Experts of a small language model.
Experts: 256 experts in each of 5 layers, 32 SwiGLU neurons an expert, 8 picks a token, a shared expert of 64 neurons.
Training: 642M tokens, 4897 steps.
Below are experts of layer 2 (counted from 0) of a mixture-of-experts language model. Rows are named router (the router's row for the expert), gate (a neuron's input weights, with its number), up (a neuron's input weights, with its number), down (a neuron's output weights, with its number) and show model dimensions 64-127. Each number is 500 + 40 x the weight over its row's rms, rounded and kept within 0 to 999. Numbers have three digits each.
After each expert's rows: a language model's description of what the expert responds to; "comes before" lists some tokens at least twice as common just after its tokens as in all text. This comes from a sample of Wikipedia text that the model never trained on. Tokens count by the router's weight.

# expert 53
router:496443496516495511457455565489489462530529522557514448455426463538500498477513457533455448467416514535494520483498544458510461471585532529505565494525493481481453485499553489445595476504505526
gate0:472580460502485537467547540494544568485457400485470492437504543516496559511463471494488497416541477478499531508466522579509442542502541549460482531488538489518479443512530498510507493604506468
up0:496562454507504498507501525466490577521448382455436465442543566488529550486494475543515418480537425484503513438474520521496473560514586496472404503510544500564482421435562489494529546507452512
down0:549589479502511427495426533473478505583531431480420482525517535530490477476472501526570497494432532461482478448523514549497527534441549587508454526476510518435540479514542454495594492398502529
It responds to: Pipe separators between table cells and list commas or semicolons; also Japanese katakana bytes and Sp in GameSpot.
comes before: " ", " —", " Chevrolet", " W", " A", " ·"

# expert 16
router:486584501510470522503430543557497537510496526532537558499471518523562437455549570424514500487540458473565443519424515517521480474450507442439535470432531453483474498531500563535486537492499434
gate0:542481455398519543545488503522575518546486411473465500572554564480577442529511490499558473498517457543491453571500464516528463487505521453542488417487526553495407434453509508476510494441432522
up0:524431610539520414534512470504526530513524529530537479404496476526462527510495602510498492518487496438520518576467502478561557579477408563510511471489500483506518510469468423514512505548578493
down0:517525585472565525487477452501483481489490594485527532537574541402500581486553512491488484438484519536506526418455537513436459538458516513483503542485499505506507511500473508462460474507543505
It responds to: En dashes between numbers in scores, records and year ranges (84–95, 912–969), plus units like %, °, kg and National Register.
comes before: "1", "2", "0", "3", "4", "6"

# expert 10
router:533459521497494454512566547485444513510490552535461481503498526425496556529430497507537508449430456498494558520438494441491529484508489522554490499444428541486455504472520541560412512588422486
gate22:456508479442451478484533529463533493451532496498507517545434506534568451467574546482476507484464431484567460503505508467494468451450510460513576440477514577472496495521516514519535437500476456
up22:520473434512485546503506561479521446492562474621459485486541513498499530504535526470517464505474390465585481531454502535459564444523525475546536472501462539474511570483507474527500433521498502
down22:516522494468511528504547409514549539564496505498526516503540521467528373490515458536504408478465462494545515472510510437462453411491571475489505495566483528572530447507460486506475437506546575
It responds to: Final pieces of split rare words and place names, such as -ville, -ical, -ome, -ase, plus the invisible mark after coordinates.
comes before: " /", ",", " (", "\n", "i", "ia"

# expert 46
router:530496508460573481524477477535487519399553506483556543517432583544577510530454507465472446433468436502530492438523468607431476512461499519468519437422460521477546513474464439448511526447510546
gate0:456452513478546541509471566551499470429520505560534550432513528531510492495486598452419508507528456519514512520628444510517552513497539463480441526491525488482428557474609470498463464483509506
up0:484423531453502537488466521517516506545498517521533563462490523544494511508504524470482509539496464530505456430558442507507558504460502411527482508511528502530420518488540511467494496513524500
down0:480529517574555477485528423467504574617557563512515491498454474517469511500472499552508500514511504523532532495504499465536479466439473490459518449531543518549545454563516552500415510500530557
It responds to: Blank space tokens in table cells before numbers, the word all (all sorts, all the way), and table headers like Party.
comes before: "1", "2", " -", " |", "3", "4"

# expert 63
router:455410525466408481506530468503526556495448530562524511529481536541505490465466478443500520580475413420518534533537549502403449432513457530567458541497530477510508485505528559442539474509524576
gate0:498564508533508538443523541542521471522516491509480545486515495539489476518585493451445475499483457563444526489472511538507531477433501458485450518500428565566466496515461494453506535445480524
up0:516508524534444535515463532575482516472506492488525389472531496514540526531568495494473491543487491510496548472569543491483522488619508469474448490557426466471488502529415383525503474502545510
down0:503498516494487472486495519489495343578467508558448506538461504462553529487557563476504530549503509503467448482504461417570550537520569421462427433499493473507539525465487531507495512517465553
It responds to: Subject pronouns he, she, it, they opening a clause or sentence in biographies and plot text, before was, had.
comes before: " was", " is", " had", " has", " also", " would"

# expert 49
router:485560545482446596549436512477496440460484503540530506439530477550549542452486494506514511562492522529451487465552464549457554478484521481451455529504495523515552543536544520508518527439469512
gate8:488530514480572542530476479498571434428479512506551511488539513550485542451484523466429562487396518482527521467447507437477516521470473416533456566497420525464554530554492554467521461521463344
up8:492545527559483512599486492483530424472476514529519477529487503506458571445504510464520537486451550496561518448478495488516554454470494433550470607497439555464523467547570538440494516487511457
down8:537531463491531430517523404550508576498567469505457524559564473559535548555533448438504502440536440515474538481599531544503498456475455554544509486452448495578530517529496464468543542482498498
It responds to: Bare space and digit 1 before numbers in measurements, dates and tables, plus word starts like sm, dem, and Based on.
comes before: "1", "2", "9", "8", "3", "4"

# expert 58
router:494496531443503526513528488436560479558480414458504502497582541541394480507458501492566567512536475546524520466569552505467481525468455472495523469488456472466540485531511464513526396540476512
gate0:493470520432452545434490420567498549513489502508499481445534483513459469436510472458442495518584530527486499456495494513573453495505485466509465518447421501543511576468475521498512462524468514
up0:491554511481525461563502513498532483473552548568504564498455427549527560524495549519545530460447564498486471478421526420540503413518537532475473504437547482538555470532536497548487453506570375
down0:586524503495467483484479563516546542518510521489473539505567532407560504484547609440500472483567466509491495469490460583482481504499546457513502504500465508498485444500460500471450498514509423
It responds to: Leading space or first digit in numeric table cells and scores, plus odd name pieces after initials such as K-uf, K-sh.
comes before: "1", " |", " |\n", "2", "0", "3"

# expert 37
router:520508542462500495469479439467452514476491497487555539539457516437544516523483535494556521533493439487551484508459476419449557480494550475493527474466551438461501578498454499491484520530518466
gate0:525534457473561453516475479519434498529530537522435512429490480542547509510540465544529512458513525498424491472502478500481463476551500473495493531585505523503589537555475511523450619429493447
up0:458533473513507451550448499524528468457508491535508538438559532544550532439498547457540514527518470467450508524492430563480530538527488466442531480600492512512484525500488557508498521473535524
down0:575426487504518544555530528472463479480525440474419597480466501498512560489488462540520494446523480483487461436453449491512522535447584398484490528459546487451490548487578509455382519617499493
It responds to: Ref table headers, Review scores, is after a place name, and pieces of Thai, Hebrew or other non-Latin script.
comes before: " a", " an", "/a", ";", ")", ".I"

# expert 14
router:459512492483503543536503541508542470553471505460552521571565509572441599535473607478580518473480497386545507475456478458513494479546573523503555456532590490510526475470540542496489462551469506
gate0:555470504495490505559534490504558542527522514549563506434464437467474432510500531456432490603544429526514457467584492531518451557525517478564462519437451497489514577593540499481501497458499558
up0:511502452452505463462501514503453436532453466575481466501456548504487493444494502511527468488481525534443533543469453541471559501451497485471453524473520518492509504516412538509505437496530503
down0:529499511440468521524514423487537508442517513543539536501505527599459527540485488458508475508490502497535433478507522457487506506417564465499551401514550500534522481521562472495554566500491501
It responds to: Blank space tokens before numbers in sports and statistics table cells, plus capital letter pieces, especially D in Washington D.C.
comes before: "1", "0", "2", " |", "3", ".C"

# expert 50
router:451466576466429528477554477504513476486495574442492497515538522515435555469498474474510494532543514577420446468492522474461505493498437582552539542451546505499536499530529418505464500483503509
gate0:520527535524467541482477433596508468486434489517474533450543515553430561480502472437485514517506473475540494470463561471447449503450497583604550504507508550471484474526487443464520470527567461
up0:510554499528533539526536534492502472498474525578492524440484509579472588598522546533560534439536523456647483511528524459472518482429501487526469526511505545543505500458522493500520526414560526
down0:516513436474500538464556483528498544559435536503492578496513496563498446473467486508563474476488540558461473487534514519567409466538532489612517571503391444530522496491527536438515454507523519
It responds to: Adjectives and participles right after was or were, such as ill, able, controversial, referred, plus Won and Nominated cells in award tables.
comes before: " |\n", " to", " by", " as", " for", "ed"

# expert 0
router:566474439472527463492508540538492539492491526524486505527491471496530582543485533489547461496591508466579468564488549506456450501546560521549521461440512430482427496489482543529456497525487488
gate0:573480469485521460495488469457498486491424492547474527474464526502502520534477535528548474461480533488527472540504511536503491462491526469463400460434516457487474503517478532500397465579531511
up0:518461549555490499528493507470450534500493462505473538508520492501510492466523467496495555514493421485479483511475520512530508554481524516576611492550523518503558511538518460568591518534454577
down0:564469464568451492471405598564506510514479468577557506512546483479471571517486555542553533526453542533481556583507533516494593525466480460512504552493505463473450503491525532541489474507508487
It responds to: Single digits inside years, figures and table values, such as 2009, 2500 m, £9,800; also Animalia after Kingdom: in taxoboxes.
comes before: ",", "–", " |", "\n", ")\n", ")"

# expert 38
router:554475471471459416462474480466519502460471622542523453510484471444477419462535474492523497538492552439489565577490542433538515549536470467462476486486512478506491435449477495466421464556473491
gate0:433551557494506525473475535469462460478474518528507466467490573462529562471473475507576511453508424531506541469489553492475530502536503472487524479461516407467496535500502516490571500472544551
up0:518529405467473419450532563507536553492490567495515564454510503467484453585514490506470368466435488491488486472520506502575481539494505484489566532536529513517496525523429533553490545523402466
down0:512398525484501493550433497503501475466529474430565470512557526510471468506526482478514551475488507462448470527594496521559482477527490508466504453524503473503444447556521492500483516482509512
It responds to: Main action verbs after to, and, he or who in narrative prose, such as used, order, tried, followed, returned.
comes before: " to", " the", " a", " him", " that", " for"

# expert 36
router:515500429538482519420631455508447454553475566519521482497463468503439470547507474463447501560558518518483504489538538579518511474465477513506505520477445528484517532519560528508566502521492470
gate0:449591515541555537515444470385537512485501461548500504523537451464460500490519439461540477503389390504507532471436495546490566496443490466446515549480551527421481468584489421480530522484496502
up0:582498586458477553516487496533439406485508492396475483550519469469538560531561562517488507503542514462461475490506440518436536602464447443421470520376469549488476512503403495511500523488559532
down0:525504515490452499549461531516438513592483504482515471460542503518531507497542510502503531461498488469510443596430499548551524508494557463497504501476435481497427532580513497528561483576557557
It responds to: Past participles and verbs after was/been/he, such as replaced, married, killed, appointed, followed, and prepositions like against, behind.
comes before: " by", " the", " to", " in", " with", " from"

# expert 21
router:539448465501445488487484580411513478511519473567493515502546521479467473500500543509508522413409557517533483478475578478464447495500491490532470501522515545482489497424501454547545480477449449
gate0:430514423458535569531467539559469568523560481459498578561441475509580510543510466477503420521530448497499512516528470622547488508544564455481552525477553534523502509526487505496518539471457468
up0:555441500552491508453532536462486472507469500533417489468532534414513477430509497505515525494454474526518504502525509503499545460501470480521522393486482506521503524530486500562520432430415502
down0:416513514523504525515521497467508504511429600519541504489512564529509471538532445536501497453456529482536515463495518452463494560499477516427524522486455499496480499536597492549439516447493488
It responds to: Semicolons, closing parentheses, table pipes and name pieces like app and ing in Indian names, species lists and discographies.
comes before: " ", " Label", "ointed", " is", "uz", "ro"

# expert 12
router:519465478508518483528462538531520538466447521533437492484500466542465485480504563502537477421568517550552509542475451514510487522445523502465499584471508513577472491450555498488481488481549519
gate0:548515479495476559544436473543530528530517495466476492528536494551565491562527476513490470479513566532496475442531466487533437489553534473542502481533462485540509493472548440504524456502505517
up0:492532499550539555533487537535504519515488471566556490475502492572570480488460484501477458541505521509522462483528456453499435471541578516519465481510526477508505512464542462439498505492437536
down0:486535488508506464513529467574507455544549386532555506441525525503481464455509515499415472495490519470512542438541567507496505490522518486508552479472499492647492489497472550519518495481484548
It responds to: Digits in coordinates, seasons, scores and dates such as 49°42′54″N or 1985–86; also considered, appeared, returned, and the word-start Cor.
comes before: " |", "″N", ".", "–", ")\n", ")"

# expert 9
router:508489493564532475508541520485515524530521591559497543499453540394509490514487522479564517516524534533557506579457595496514576528491457505597483530440461463509508495526515550494482448576430570
gate0:541560550527471529521450470534400512520510451459578546550539489489519512478484463506557435528525467460478507552487529468532498519513472495508525536563507463476441508482422402459479500539466492
up0:506487578506537480499525539546495474406537480440491454443482496494514542541481521491494505510518474513464435497500517461414500479591469506491514455493430493503580498490480456550464469537485502
down0:504456492486496487594531527465548494489516482457470439474582522469550529442506510515429511538520455490458532515520535494424492488494514540555569571435510585518447493501556424579462431528557450
It responds to: Middle and final pieces of foreign or rare personal and place names, such as Eman-ue-le, Feather-ington, Idle-b, plus table pipes.
comes before: ",", " |", " (", "\n", ";", " =\n\n"

# expert 48
router:503542539503557557537453475512517448434508574475486514470580520542497506514540449438504509516525521526493439423482523564449531480553460511508513552543461527495525521550529488476538478453470549
gate8:467492493491448496443495571456443560500513494481492451576483501501548486566516562476539459456566409467478498498496563549517462482568586454497524433458497532504438457514541484527497516452527489
up8:582503500574530513501545518578502506493509509549476550519528467519517480483472514489550510514544516472487463484456514541594434466513523406483485544558457375555507502443558501458495573566387485
down8:548488452433472346547482531523512476553447466495465542489511491492538483503511446566478613533501527557557480509530510517466539490520528470503495528512567501526539464480472483526486504485500465
It responds to: Standalone space token before a number, usually after a table pipe or In/These/a, as in In 2022, These 46 species.
comes before: "1", "2", "3", "4", "5", "6"

# expert 29
router:541511554484481451469533538453560542575576496576563565536500442539540523522501563539542519477514436528508520535517510473418449535524501551494500499507543489518487537541498494462528549482509518
gate0:487469469583451502532469510532478474493452487491512491434523542538542445503459485456453557393520500474557523506521487545510505492503424473491472521557513500514552562473446450545540507538487470
up0:507500567559498525462528515503500513484594554460477506473452429455429535521506503498488588545498479476471504481555534485465532516573540543456425543497462473507513518561500390455446500550492561
down0:565539571473524458455500498492530474501549455485546488488520491493541447581486538448542568445482537520500471575522530456455509486474469480462490488469501478467446456567433505519527556474451549
It responds to: Middle digits of numbers in tables and dates, such as 1, 0, 2; also the noun contract, deal, transfer in sports signings.
comes before: " |", "0", ";", ".", ",", "–"